{
  "d_expert": 96,
  "moe_layers": [0, 1, 2, 3, 4, 5, 6, 7, 8],
  "rope_base": 10500.0,
  "rope_fraction": 0.75,
  "init_std_up": 0.0314,
  "optimizer": "muon_variant",
  "warmup_steps": 200,
  "batch_tokens": 262144,
  "doc_mask": true,
  "steps": 3077
}
Below are experts of layer 5 (counted from 0) of a mixture-of-experts language model. Rows are named router (the router's row for the expert), gate (a neuron's input weights, with its number), up (a neuron's input weights, with its number), down (a neuron's output weights, with its number) and show model dimensions 0-127. Each number is 128 + 24 x the weight over its row's rms, rounded and kept within 0 to 255. Numbers have three digits each.
Before each expert's rows: a language model's description of what the expert responds to. This comes from a sample of Wikipedia text that the model never trained on.

# expert 15
What it handles: Function words after a verb, noun or comma, such as to after failed, by, which, with, not, when.
router:107142124120118132122116114134126093122122179178183121105091155163104126134132109113093078126108095137078122087121104164136164116140128121140110128122124103145142082107143105131115152125151121087160130119145108106116158124136117153173143110135113142095121107146128150062132118163121131151122128128055145184153159106146132108169139094151098106146120128127126149145148145125108139117174
gate2:154109128162153148160133135132158098126126144101117106083123152145074164097129107125094113146115102148139120112115162118104120130148117103130186094109136116131127133123134120098118137123100178089113188114112128125121086123135133139166176143114148129113178171134105115097105119134173100120108110122163135140110090102138123136118145138134122098143092119086145113131082197122152093130138
up2:132128100114141110127140123115106104113118119110109120135085089102120168065138103110130113094131073116132152121158142107145152116116132106155112158107132098152082096150091118147091149101104078105133145155107125137127136132151108150115174091149148109121113160125161136123114129110160120133125131143053140073103077169131164122135105142131134098166116127099121114120125135151136091136093
down2:109128059106111132115128116118158140161124125141102164098165158114118168125137142162119131107084160125157114114097086094164104046112161133111125138166083163166144120159129166122137126122106159132110139100139151119116125129148147139101095106120095127145140104121095097139116137130114119110088132119166078132139106110125173129121124120158144117120105147151099110133084117163113122139114
gate3:106090162117138101140111136132125104153127137171089083075111165151117154132123133131116089086161128114130083065150147152118115126120148118109121158124134091107110105107117159158129120091160118110134101161103144123129162144157114148189114140182092121108147101155130148120120141112156114151136068105101140140124151166117123117141126084182130101131128142111134128136129117132101124099120
up3:156119135137098109128129145081123153124140159154160113119144150098128150150123125101139123123153100082090122132169094186134137110138142132112117121176139153103124113134131143123143117120120078116133155122156126118115141133119103133120140100120150118152131078106137134180140125126082186102120104121110112145144179156152168117141115167104109172166104148099141131097177178122140144113180
down3:123114105128133110147098121132098169114105114139104137134117154133111112131160116124175126131103121133152073136092116134196100127130113117140113132177135102124153122089077118119111097131112151118126112107138082121180147110125136121142160121118136141120118122145090133057123148150141160148127114132155150132141075115139090161095187095130124132103122114077117140103136132120173139099086
gate4:113139104138075099116098172139127126135135173151089079138111181147107165145081120095096123134105104124103129132159137136140119132138123144159123083119144116145096113161158114165100137106129101128168125130139122127130119161118169143102103131139082107078131114144123136081145095136170130143134132098138127122090077144158099146093175160129100136125138121105147139120114122099094106145149
up4:129116130115160093141126103112116124127163101123151173166126135152145158126151093106128152145123095095134131097136127124110150117128111129110169116123136149169128118118137118152088108082140139134097104135103130126137092109143064122096108135085109142128172079138152094105075106082142115139086130124114069153102110107141143153121191082142151140128154113121129131143144084140123154130115
down4:124128110130090158118085121104174120121132125099112091147112110153098121113165117137153157174120116146121105151132107079097130113106175099108103132143170136152111129170152116150120177156092110135109115153171096140169125116131133127171100161138170124125112132113125115149154152125145130148160133174119133130146101102156152152059098152115127140111128127132071117131130166150144116104135
gate5:132109121142118122132094113161157130116104153151116143105125155151131128126098127081107125148108156108122126139168137193111143155110134097131132143157157137169149086110148130109132122108116088162125116165145138106149141145110177165105165125091074108112151123161143135108121089128154088156132117127114130118162106128126098093132103069147094114156115148105104156163086151176126131143101
up5:096131157144188157128133109085086135135111128130125100141142102152141155136123112168148113155095157140112169138105104143132095127115100189115161115120108144131121166105080111133120150149141136129111131117143108154201137118143148126173074141131143121135114156108105110141107109140129092114132136115115157117158158093135158099114148140117129180127115125123141108179136140191164110126137
down5:144139141178103133129110119161156094099113135132131124125138126130166135147164151137135129095105131117151118135155153072156091168128120136106157156116124120164100109181143094073114118109139115155125130123110097145125089096160117121110089138128094124117094122146153088133116103139155129104153091146128079069118129119144116130089122133098103099121157106109090107137088113142097107135075
gate6:143118137134130124112105102096142116128116130141115132139100127165086116087104109153134039129162124101108113122107087092164114160135155129153137141097105133135131123094129102118150107135154145105126139176094113113121128132098138135134150162137071112123131128136065169075157127125111111151114146120106140161125136120075119106129128092148144112143070107086091139116128136125113129097156
up6:118145104146151137126131104137168143131133131148100172181123159127135132127088171119141135117165106146143151104183164101141118127101105107135153138126108105137112134098094106116114146089127124097097146122134123094081203126121144103172122133149102106148158091145083074108110144104108127148129150143109133123084152140106126131136133126126145113164136139152100159132168136101143127109185
down6:135093178162162123140135145119094133123119139143082149116122170120086121109142090131121100170142106099142109182136148155154137032134158094093090136122082151160150106097130117098137137130148110094144149178119108141154127115147167133105123099142123150138115146110111131151180134129134106126098107145116118125113133124151113103102137117153143139124130079151119149140117101103101134131121

# expert 24
What it handles: Bare spaces and opening parentheses before numbers, dates, ages or abbreviations, such as (1838, (aged 74), and empty table cells.
router:091165159124134141119170131126101122093104073126122168155142099141096179171134135145140174096136140124162133110116126178124148145121122132097091144099089110136132138135118118129107114141126157161098150133133097156091146126104130177143138129100154129121147075157124109106108160188131148144132135179134102170112110122139115176127132083117171128113129145175121144132114123139126120135137
gate6:103181162115138128073176134150107117169137099154152115148122176117106149127139139102085139086149143124121127081121145129125118133112121097150138116140150155132118132155151135148123093111131162115135170160141151138089145164121172125123144137087152137106160080144094172152118131143122170100116123143118089152094148122109117116094114142125149094133107140138179142161084101151138149127114
up6:071159117078107126154156102160136084153151110108132099114130166103116133085119120094124154145139143130173170116115130112107082143104114121127148146161149149161135125136130093120139112095155139147088135120129113163139122139137143129111217163139129162120163086092093141120136113111129151126139108123104149180122108136094138088119116127157102139109141105141119130118130146098093152157128
down6:152163135123136152144107150161135080123165094123093102091138092100155142122114087098131146157152130138130161137090136095159118131161112180138083147138180093141131107116139133145106142113091155127109147133100083154120122128150113115161130076128135111110115127090118081137147114156100145141142102161136161130138088137170119148181129124160124129128131123111100099148144133149078110140143
gate7:183126129138127134152124100085130140147100097122132133120128178153188161098167117170125133117144104119143152126093123121159151163117096108124106182142119154141137124131160101142145149128099131169106161135152132121066163143127142147158115098125117149121147123139132156112095102117158138101164098187147159152140189158134092090141129143128133148098128125112124136130091135148137117125106
up7:129175136134093113157147150132135123199184169128168129116139111123111096099111152087159109128125097115134148147093115101088107116125099141098122173103130129130118167135132175128156086118122150103111132140165134100166144119099147164146118120116116105114145105138156111174106114138141109127132137148098141101161129129132129118136164147110100122165153174114130117144159120113135185168105
down7:135137180077147156141141101136098087144134124169112150135118076123128161153175155105136160128088137089150156082126121132108112103139095098111103132132123130175113123150149116110149105142138129134134137122144107141098149096125122094097121115150153121126116091149143106126151138126088170168126166123141101110146148117136113141173134137074112138140121178140086116107144096115173106166116
gate8:135177114128109122144130140143129100147118115089112123139118132140149137117104144145140109172151106154132134093092108114119089163127152127127137122144139161116166130112116135182130122104098131145123104102145090142121151164081146166118139134103119129119123087156099123140078174121123118162123143146166138072137149119167078097081101153096168122121112093122110127200144147110142158128125
up8:152126147097138158128143124115109146109112085144134108187126143146091107125088100205160125169137097121119130157140120118133099122112163128145163150097138091118107113141124134148132140104120110094122091115116121153177089162122152126137139125105118129100094134108096142160137133189133150124143092092101163077137127133114094166160132141138111137110133091095107108110111141124163116163138
down8:137126162135136117115109152132105130096093086121161110094112096150146076168114138157141102151133096117102141117161111092119184091121127097088109138120109121098139116116131136111135127123119133119096118158110153147096133173098119158115130118098158166106129113116148129106148116104069195117113131147126098129149152135104088098106122070110157101156129110154142147120117142141102175116137
gate9:130120139121138187112133106139152130125143096151095146164087105131072141155164143084121128104110101077162146110100136114104161161131145113150104130161126115104143112112092171070145144139100133140130153117072137142098146146128148154149141120122134155136186103169119093115134142104177138142138119114096134131136114134134139132124108102119165106153136103146175127175111120117118158129155
up9:127154136073112159163135148158135144135085113132101138115086115111135124133149097132139114180143149163171144153186106103133142094106079118117161109188098142132156125171106168130106118118126147129135111143135133103131133150096112147157153092192124099101126114150106110161141091120092156132105112098106118122125131126094087097133136095121139108155114139168143139134133155117132131141107
down9:145109132143102126141110104115147129136090129101101107105101148124127069120138106089130117087156159165125121093105174149129104102140167129154116162114149084151120098080136100139141148120096096121077171141075131138141117108126168161115120132178163113118126153117119132123136171159155115124112123109131090159138117132138155165135127128145131116071097094111158121137141109099102149147142
gate10:119159097133114118109160134129163156107095112105094130116117126175113139099116147108088104119135111103116131103150141155120136138135147125141147142173144096106121117135117121134120129151134140132093138147061086198117185144108146115151128105086103116146149129141120108113069126130136181118172124168118164122130131133093141100153119116107075131085132124142147180101128086114135128133130
up10:110143114129107132149127107128156133110146138133133088140123128142122096153143090170157110130114126082108111116089090144154085130132130113149065082139147123167113104121107173176111185143132137177115165100119183106144159110168114132118100126142126123083151162083126100122125114122119118165099134129121131130090096184127160131131151140127123131158148121128149097151142128106113130096133
down10:133133106102100147126125140180123126170143106123115118168129174106095111104094095099097152120155123088126121141111115148120106141173153120120138158127104148110156107142102117095111124152108105135138149146153158109089150094122141091132132114143127075143177153106114134158086098128154139067122130113142151133154114131147165125150174171127121152131141130107116190105125137159096117118089

# expert 18
What it handles: Word-final pieces completing common English words, as in st-eel, w-inger, resc-ued, plus short adjectives like small, high, young.
router:094137112112098115122159144137153169120148124099166131148078113111140125118140118112111163170133106142163114158162098100149150102122129113120131118159117123126132090126128184139137114091135093088172141152115161079115112128128112152144116101136130115117079143147131133061132143096127124113127153177108109151113114097122129121126134141131127097136105071181088079138093153146106117130139
gate5:148112098114114097151118125138154122102131137137142109139116139161137110090115122129153117126151118142104095095149114090169156111100137132099132116133102091122142096125160150135137077111128075113112096172146131069110167114114094151117093133102140087115098119158138170087131126088148103141161126158141158130123159109087133120130057155116174128135094111132147108138110099134106142145147
up5:161105104135125110136158155133096148119109105187094111075117109116105123110101187134133107123109073128152107120133146129174144100118144077090128153088114151132131153123157170093143128105111154156121170142119130116134109156111137112090116129147098130112110115149161130119118151128083153126162142138065123140152101128126172126156140185115147118094138112137105127102124096128119135105148
down5:064188114082122136144141168135094139097158132109151085130119123103123112103140109149129146098162151132118130147132125130176164086140124128141097153161128124112106184103168148141160160140103126153116104107081118142095132139164099124165117131147135122107102123128138113175109148151132117096132126148132114128114094100170124121105166144140134103139098101157178157128111103145124128155109
gate6:109144097130106153125160068117143150129138127116118161194145150144113120121123157095145162129143148123174110131151119122109181130118092142142138127153167095088093114155168144115126102126120125111098120118090182139094162116119117137134111126142092148068110161144102146123113110118094127114122109142130105140112136111147173143161076121169153132129103093128140112099099167133142125102143
up6:055115157138123108105092089103106091151137119112098085109114155127107155131093104133171132156149117137131123142110107108124146133112103118130110159135092164168145108109167148108151134157115134078138131131103152125178097144126183122131161145149140120122146146164138189120125082093166097124145120120152136153082131153112162120146144121138138112161128128152150104134120127110128091150112
down6:096107153081087158079162145109111096136125152101111120122173160173112138135100130138096112153065089164145105097131106135112115119120134137140151104113096135132111112116127123132140107165111142151078160144148142187150154150127098101128115151144083161147071122092124129131095120139123125129106094093098106112128104125148112136138142141113148094137132181146124106113136120091126142117126
gate7:131155118118076138150145132156162109117121091133140109166087123082142171136106136136089109106126129172115084135161144073157142119102087106148163124108133169098159147106151137124134084141111115134110107167095171138106131156108138129141098113148108138113116131137135169113112155116146134143105099170147100113096108163127131084125166148120108111138089146122172135153115113095130131144156
up7:165150105123119091123097118134173158169142154133167131125132105153114081137106085125102150113140087150131105111145106129145152123123090129130116106137116140132120127106103140125103153162183121121106116093135096128138190177140137137148145102109099124096117141125165087142109137087124114137147101086115137104149170114155120151138150135111170171093146057142127156140115149105121123130126
down7:118138103098147160047153109148113122101151160081145135151152129144124127126163155131129118113085146084112091139120150088143108115144162146145144109138128112167104100129146138073127148123164125113111114108087135148127123148074090146120086122152085149166088111137170147156124096118120120166108134170113135151108150117137153120129121110165113142157138135119136109135147102110150113143093
gate8:089121124088067124132153126076127149145104097128145145155152112150159156117134143098101155128129114163106105127149123162129108128135135156139128088152101124077100170101075139100149106157085124133138085145108153106115160135073132131117114109119109106118124115152091136075092164124114165121154094149115127109113101129098109124132145126133120103138105118128162131124120187145146123165120
up8:142113139136144095095117128120146126139127093128078163116129112133154136079170090141138156112120170100101139114104155161125115145119100110112129118106152138137097116145120108151102103126103105098123135137100109123134143150125161117144166118112154129101113129101084128105200174175114145092114132083127189105143136155173145087140159106127122121156172123159138145121125088132127153146111
down8:132143132110123101173130148121117153146145114149108127131140155159106114156121113127152119101203097143114149143152090145125106165132116113114148089099140074142151146131143128139137149087092127117176166111150157073139114145147127098108136169155163097150165100127147095141118134177144151131156140094110113112121125102118086160138091079106152113107097138107105136138128136133104094118116
gate9:142133144114089151131119114146141096127086116117132150121130126094122138106143109118111139144124108079086104133106116094147102171121102135125090100121129119103144129093151182111162093105074100086112145129104137081094139164135156131118117126151143153086087127184137125087147117099152122110117119121124149139098103116077127132094144127100170129131103087133144124141106087179131137148132
up9:102138164110166101156139128156125113092109126130087125133126114135104104137146109111153086107145141099091102099129131175121127130145115111118131099106130136164090159124178114140096109114160155135093125124110147154125125122152126138123139100163101146076133103106110150170112154129120149160132116132160122115182174120182091197151140151082137144121127113144152115169123141130112153160148
down9:086118095101109154094135138091152126152125107113136127165117164123125116133174101115166145151133101149159119109093135094139101099137129145171112106145160123128167130162159148126116156172143141127119106104083137102134092133123154154136111133179105140110135092133134157105125102104174118136130115129126082145135137084186138107132156144137155141172138129133151085069103147144137155139135

# expert 27
What it handles: Single digits inside years and dates, especially the third digit after 20 or 19, as in October 2015, 1921.
router:136107152129136106115128128098096070141141123116114124173087149183074137154134132130102090135108166137128164149149090095140126189142130100127124146148120138103169103180158130114119101113075138140115136109161141123120135142127119183155102121118140133145120143154140125096123144096130126164127118160101121117113120121091068120161124153119150147108102129108125149145097124166142088105150
gate19:141125112111143144145134157122156140141139126099100120134145160133106106122145159126103120120095120096116156103157085135075074136115116154124132106129108132133127139131134159078107108124127166149085157117157129090142156119141117084143171176134146115112172107118071084122097106117131169095121145108116133091131100154127136135108149135118150149137143109037105121153138099144126147147129
up19:126096114147149148066120115124146106144118181126100125107111090133119112109123143164121151158183127113157147169108148122139071141101124127095088094138130131134146135173126168127107157154123122150139120098087121095138189119162111105131112155154154163102121123114121146148139159110165135133102132157133111134129122092127116108138118152147157138078144111158131095145102111087105111146087
down19:124124133132170130163161157145102122098091156138107133116113158124098141111132107097110130182136139143135126116108176098140109172113163149136143132194115162131149092117130091130129134127140115144110068109110177177151120126112181133128118143129112082123121131181149170125092121137102130104098108090143084122154144115108132117124100144145151152125122128115126102109105150106086099130102
gate20:126118139104109126152112091108118074107093189139139123151110110172120126138127111163143122111138139160136116094160138132124175138144150152139137118130111128125109173146148114100152101100086126119152143145128131127130131099128097168110137140109156128118141147159114141095096109108147121117158138158081113085093097102056128119129097140104137096144143096134117117092121054100167133119115
up20:121097134125127100118132121142110121129114125116146137108128162204110102117159125163092105161162145126101094156143080129102103157121137153140103188101102147152116083131129107159152130123125141106117132128148147124072122105142112180105100160146129121142112138117104114105107105105115134140108100121084115138150140123145145114108140127121177128161123123123145104067101109166101101166082
down20:129134115154148141117117149157113083121121094132131150134086143138170158145155120125115120146084132125192098128105153117144173158132142085078138142175143104131124166119117165141143121152152148109075139124153156140140134133163124116095163128124159158114123099141127130105112154146101077135099141148152109131134106100127067149162120122157082133164133114176142134108119123107128106095148
gate21:148125125099132120109144131135099109102114121158093164161097135098086116115102165121170108162149147143098154126145117116116092144128074136107144132126133116052147186084106178124116119128138106103109138135133128149116124127118136150151158139140133100139113125106151106164148128122121111146095147129166126120126132135091110125153148093107172118168123118168070130158085126146100148155166
up21:138155128136145154132151146110076109128104164082149141083123128112099146138115127134136143105082150139190134122128111143092129208158149112140123113122132142157123141125116108136118107136119088100134091130139127134151143127108125178154144132152147091155122116116154112153182172122125126128123157125098180146140080157141130124128093140146141133170120118169105120092155095141087119104102
down21:137093162107094124104153115128110089166125136140144119123157135094133184112123109087084146135167125100099134127169155127122135094086148087116161133119125129106124069144133123143134089099143132154135134147149110138110162119101110096140123113111115132174148143150179158152125139154101123190091081108132117102115120051133143142131128150122125145120127125141142113169120122122093145126147
gate22:139107103170154142136127148088121102132090138118136106166102129120129075127149135083152095113159154121104082154163089113112146171155130129117142130145093097153068136125140109107087098139107153144171123153117158116098134127119104156101096153082147128104147112149134114122133145126131107081129118107129106106108087112086095172133136164153106168160147131130126133141129129107115101150123
up22:150140072148116116147143085107092111129080165122126150139131133141141107104141088103100164170148147164127134110138117052105144134151150138129167127158128131147106149124155127134153138150188140125177125150126136124096120144130140128131092145150082135134129121126082084107145097141110119146108105082084084105104097114105118148139123162140098108106110140124107115124142135156094107145124
down22:112143103107150143146093120176125101088145133141108125135123095133093154153118173128097138122125115107090121181125137114133156139125098097141148147107091147120134108120120167084115192134113110110149107143138114141140136097156118146138135149112175105140181098132116121136105104170109148092160155120143162117123116090107140160138149104158127141080101145131100140094118085120112102078100
gate23:097143087139089106128123089126166127074117107152116128157107121097154092095122103163145143156138084126076103116136120113127130115111177103103160158124129135138161141197125174120163105136152121134095102137117142103128105101116147105154110111100151134080137112110079141129150149137151078143082111134120127113128144152114135125091121132134162142100119109088114113132107137123139139101092
up23:106090144141088148110099104103161102083114105095122108130104112118169100128122121098154115103127113160092083110074133105128120134120156073102129097115100139139123166122171151111111131147175143116149101142126139145150141146108131132131084165127128147107144114140157140070124118163137147133072122146125115079141116156139175130135130115115117118109137138164184125152148163139157114136128
down23:164126140089145114136148173095115098118127112134123146122109118121148113136112122121112166143125131083131124120117137146149122096141137123107111154149112130128120095139111143111134098146161104151093141154155125108109095118164095079100160068132120076141192140094132117137139139154203106120123097101143125135119176147162173141143132121109131128135168149145112112156098177169155105131118

# expert 21
What it handles: Ordinal endings like 1st and second, third, plus short consonant pieces such as c, th, v inside words and abbreviations.
router:174133145136169152130141125126178152114107153115106137079135134109179189170111110166155091122142140147097137128130111160136113133149147149106099150129135148131124173089146122135141133126116143126090102112106097119105158101174114140152159151092142099135071112121158154103152168148125165168168138135119115109135102147126137107100138127149161137112092160137139134087137139138129094139109
gate2:161129127081120194106130133140161131151125136129118096155128129118143190128158099093151113064151142152083116130129120166141127151191095116124116135111156129135092145137117149169149119078109132121121136114110128109127161160150141124149132168129134128124099120115163142099141137108126092129143113110106087092129135177085138075125129118146146110123089148150151129132085117152118123117156
up2:165132108148143147120171124117147159139134118150110155144111149143144126119153143128143122118146132125124085122135136121096094105131112126090148165116133130149170134143114129104134099084126121159119223111138148147118101122107149072137157110108150141102122127096119153106149156131098127099125115115091130126127093114141108134150152171147076123171137175095114149131115119086137141114205
down2:099141163092121107154160100122160141109137105117119119118112162111159178109115158147140102108149150131111107149112123150168097141155134128096092141143093146116149177105103106097108155080125136115095118117142159087129139151141159120122158118128123171145148093144126164116128115130119078116121121174135169122100114152134116152120169122125101140108128132115153141176172161168139133070110
gate3:138119134100109101106148095095110136137118141145074117129122131111138190131092127170095119150142089158096110117113151149119134120095110114151133134103145112153160140136110151136161165117102138135124108115149149144113127113130162127133162166116096108095076115140125123131142181161134147155155156074132128069122103173096151105113103170134179143125114112153135136103126081157114131116149
up3:160105106162145120106108135162084104085100128112128129130125125125136082143159179150124148110109120132095117150151106127097178108104158104150131113173125096106120080110092169111158151138131107164105131138151121156156120131132154166119131143139115144146120123117159136114152105131142134122160123164125067107136135154091156066079107116121127132122132097134140163152149143120088150100158
down3:131126085097086093111089174118146135121195103133178114123112150119084141166152097106115120110128119103155141125120104163132178162120102102129128136136124130123140114135099105141154146119131127158152139145137108149124081104150100104138136094152104108111121125110077111132138098132100096127115158114135148143117167149162143120103156118067097103160096107121145143140144130137134099161177
gate4:191133134132160147141142103156149134149152139131109103107123161125149124112110131120093152118136127137093151123116111131106100176134144151103183150125119149148147102124148134160122083098093097155102186148111114140124145141154177159131093107187129139105141093128149144122130143104157150124196113122093105104142144141135130125135084138125121177155113129097111116121148166078120122124114
up4:153172133149116133095158101126176126125143118159115086106134156141114114124124142127157145104163153145127129164110096128187122085117114154137115159150128124127134122139132136144135104108119135158134141119095096163128097144120125128104106157150099122144117141142151110151104178132074068083193128127106116100121073148087128120140131083105125126149146122148130133091104116097105086144102
down4:121113117183150108143132136102131123138149106140113156127106096108123127114082119184153144138104135126144155121118115173109134133116120133140122154130153123133128160110105180097152112190067121118122126137123141137099106142118079113110149125138133139123108135082110118189141167166129157131162139162131110105117154173135130153133151118184115122118116073123119138175114104112185111121131
gate5:164119140098125144138121135118170094098107116161066112108051120148155145143130126136105099133152143152125128098153104167119123122139143133167114094124122126153094126113168137168112090139108137125091142131138133115141147113134123142116131122101111121137123101149146122147184144115121139184146134123142135115109154127109124099114091151186130098088072068093117132077119111137122116120115
up5:135121115124112070111129142127159111123138126099120110083186090106149160104115131135133129132155088149118127074132179157121090136113128147164150076076096171127109124124132112127152103111133122104136090119142108116109169104150167128112114134123165136132109118112100103159117116112142081202126144104119116121136129167174135104113126146185145104133123136117109108140122133135151151143129
down5:064110122108103145100166090138103122132145152120125100108184152136123092120149196102144160132119118085141135143128106114149117124145125141067113119131132161110093130134133153100112079189143142084137166095105116123120111113168071098146116105108125137137096133116130158168144109127136117128153114124150133150164131132124122115124148118130128115180152093117144148154117136100136146140096
gate6:151131125093180148140089121137150143131141127133105139082128120132171145137126119146157146100184178129087126131065104137094113166121107063193111117106144139100119130144139106164143111110115110119121131115139148083097141152132122148103099167112127087145107121141111124156112094115137111110160102116177138148128095124092124117116129120155129153145134150133133133079131122165095134104134
up6:115104113160105178127109113125131115094138153098141138100182148144153116155095164143128162157107135138154146143089107168116192141119133138071095102110116178127167101147117114141127132120099118117130114104158120112159144102081086176119135143119098148104111131137125114120162151136159150124122079120088100105146130115177139130148149119116155129112123137096132123094091138106142142105106
down6:124134103112183090108142086166161086095141138150088110130134131119147116142129139159154138134120113088154121121127116183091074114163122096112145132094157138157121127140157105122104131102114145147099117116138137107122145103155139129116125091146149103096125117110128152141123137149138128157143091136123161139160149076086138114166135078104149117088150137177126121123088120075144127146161

# expert 10
What it handles: Prepositions like in, of, for, on, at after nouns or verbs, plus section heading markers and line breaks.
router:115127071092153130152132102120093140138105106092132162112153120084120116160091135144170120165145144150161172123134125144094121142140173154140124164122128136151093131125139165108128098128157153136156129157138118124147158131135141122126092148118133146145124110141114119127137145091148104124173099121161140140114077153094120129109165144115080113070137142094156094143088155129187103134104
gate2:084117107124122115096143109156138094141144104141118118140135130112131114100132142154115098186148112128153160095125130114117151112140115092132126138182141154111134090176161120123145095124082110118087143137168157138146142112127139140121106068134108136147095116191134146159124139112142135139174111159143084100116145141139060138185125160137155100121155134118170145127108145131156132115121
up2:084111124146082107164129171123172117148136164146103087160105133128141129102136110113145158137122115115126107130133111125136192132141147159132154138082132141134112151150140108125114140114145147118106093167144139114128139183132150115146132151116183139147125152155117158135133138155142118146120117117091111137118164119128142141106098139160089183166160110139113092200166092135136115117083
down2:086088164116127107129186114096131111123133137168105157106130174120153106125109132133101135107096156135132155146099102094135148229150122100095157110143088082122117121133151129127113137133114107127086143151147138160117123133127074095106121123113103147151150139109127156119106140133118117150138159117115088120151146132112104084150130097139178115154143129101115134114154146129150107140099
gate3:120153164113119121140120157097105107149164081105122174146117154123069151130103117133136081139118161131140107080154181136140116102140142135130139131141124136095119118173136114143172095087151099102157155122141101118098129117130154116127130131124113128056161117159136119178113133145179108135131116101090118139148126133118114167113126144155136131106082132124131123158126088137156160098097
up3:128144158132133137177121136129135122160132152148121146101068117115110109121120096103127197111135093102136153134146122117140108096153123165130200096122162130089143124114136093163132133144135143095145172139151114134125101144125121144134109077112099118105072141101157130122148145130143109125108138109126136120131135172164147137133108126136165177122108104138127154119138092130113160049142
down3:107149096145135129146148152139108098115137116122140127147125127087124134142151110103117126149150106143139112186136118180151113140106106164141103114149121082139112132144111144116132158143137172124104130154081183192137194149141103089094162139119160167129109124123119103119119089137160095122123094150150114148132183147131071119105107113109125125131124160088141130158126147115150110152119
gate4:115121095114128119151112135114129115154106132133093104119095182123067164133105141135112089150130091100096146104127123132098152145112160122116162122088136134119103139152134136123111100121072115128128133122136147096113141078112137171129122145144113169112113113197134125142137115068132145113115090088112159114131111119127092123102130165156141116148125177119111133148126144195140101158159
up4:085123130137163190145145166105132120111120120137120139149160136151160119115155129151127117130157119120102135112133090135175125121099120120125119150182116117130133163142128169139074183087111105123132096165117138126129128109135122157114171122135138151127141150159149111115106141122115110134182141141146102087128145125165161097125129081141106126070113149148147179146106114118074132138083
down4:097122140141167102075133090124122110132167097121094181146128134137128170178115154154121136087108104112140122131153139140131114163128127110140142157122161082122116118102146129107107136116095120097097103089168163137128118157144159138159160156104201128125135154113118131106134143101132107098099143113118128142079151126143115134123102143094134170084122142134115125153092134147100144081106
gate5:105103092095114090130114118097140050158120121128129129143100172095110164153108191130146095143135109129116175120159112134102107136156150115150152119165105130155103143176147115136162105158114143124131147128145131113134149144144159164120106142143079134115144133164121103106112164137122119096158094116155116125125105165116109087131158105101137117131134116109161132113099119083148115109169
up5:135139154117130133090168101125142118140137161154131144151197156115130153135128121091178139106128134123126136115113129147166140135110116128075174136147155092131128093111156156138119089155131143109148133141106086145123117082130103095131101149154130128085144119161116124127064141137156120104139098100165164131122109121114117139126157110155113138119109134103147086166184157111133132178091
down5:150108150127176156119120123147106161123135091142083132111132099187135104090127065156115147132147156147154098146101128138135138098125104124144097128107145104102163141082166125122151139101144136108087159139137169146130161134076110100121129123113192081124120144132137109089143124115138147158106151136131108137125130143142142116164099148179161117136117127131122141122082133166168135139146
gate6:182122114128122128137146145121137107152090142163129148082089141126113131137088099153122057152163132122113143153119148087128164183149127164150139108141109139097134126118170143130104118115127146123170118191112127136131126145070169145127127144131124150102139113143133101152092141133102138141148083119165113137119125116101158138147112140113122115096128162106161137122128083125130088164078
up6:133137151113101117150117150156110110159144145112143161149082139124086122126126165136159107123150130093110129130154113154169131137109183149109110139106095130076156117086143132164111136153125098107136136148074116136150131163080111144095123159185122168118111139154112157176092123126114149090129127141156147099161136169116168100116149134102139127100134130115122161123144116151076118124115
down6:129155117147123099132134128120123146088151105119122162122114137090150139124109129187128185123119136144172142137128117131119090151144110173144134107146155083171160170106126122107114131150117098162127142128189172129102093113163155120117135130132129139114110127176140120130135139092114093111089120126097179132160110086107088118148121169120109129144099117151157137117111158120139153070152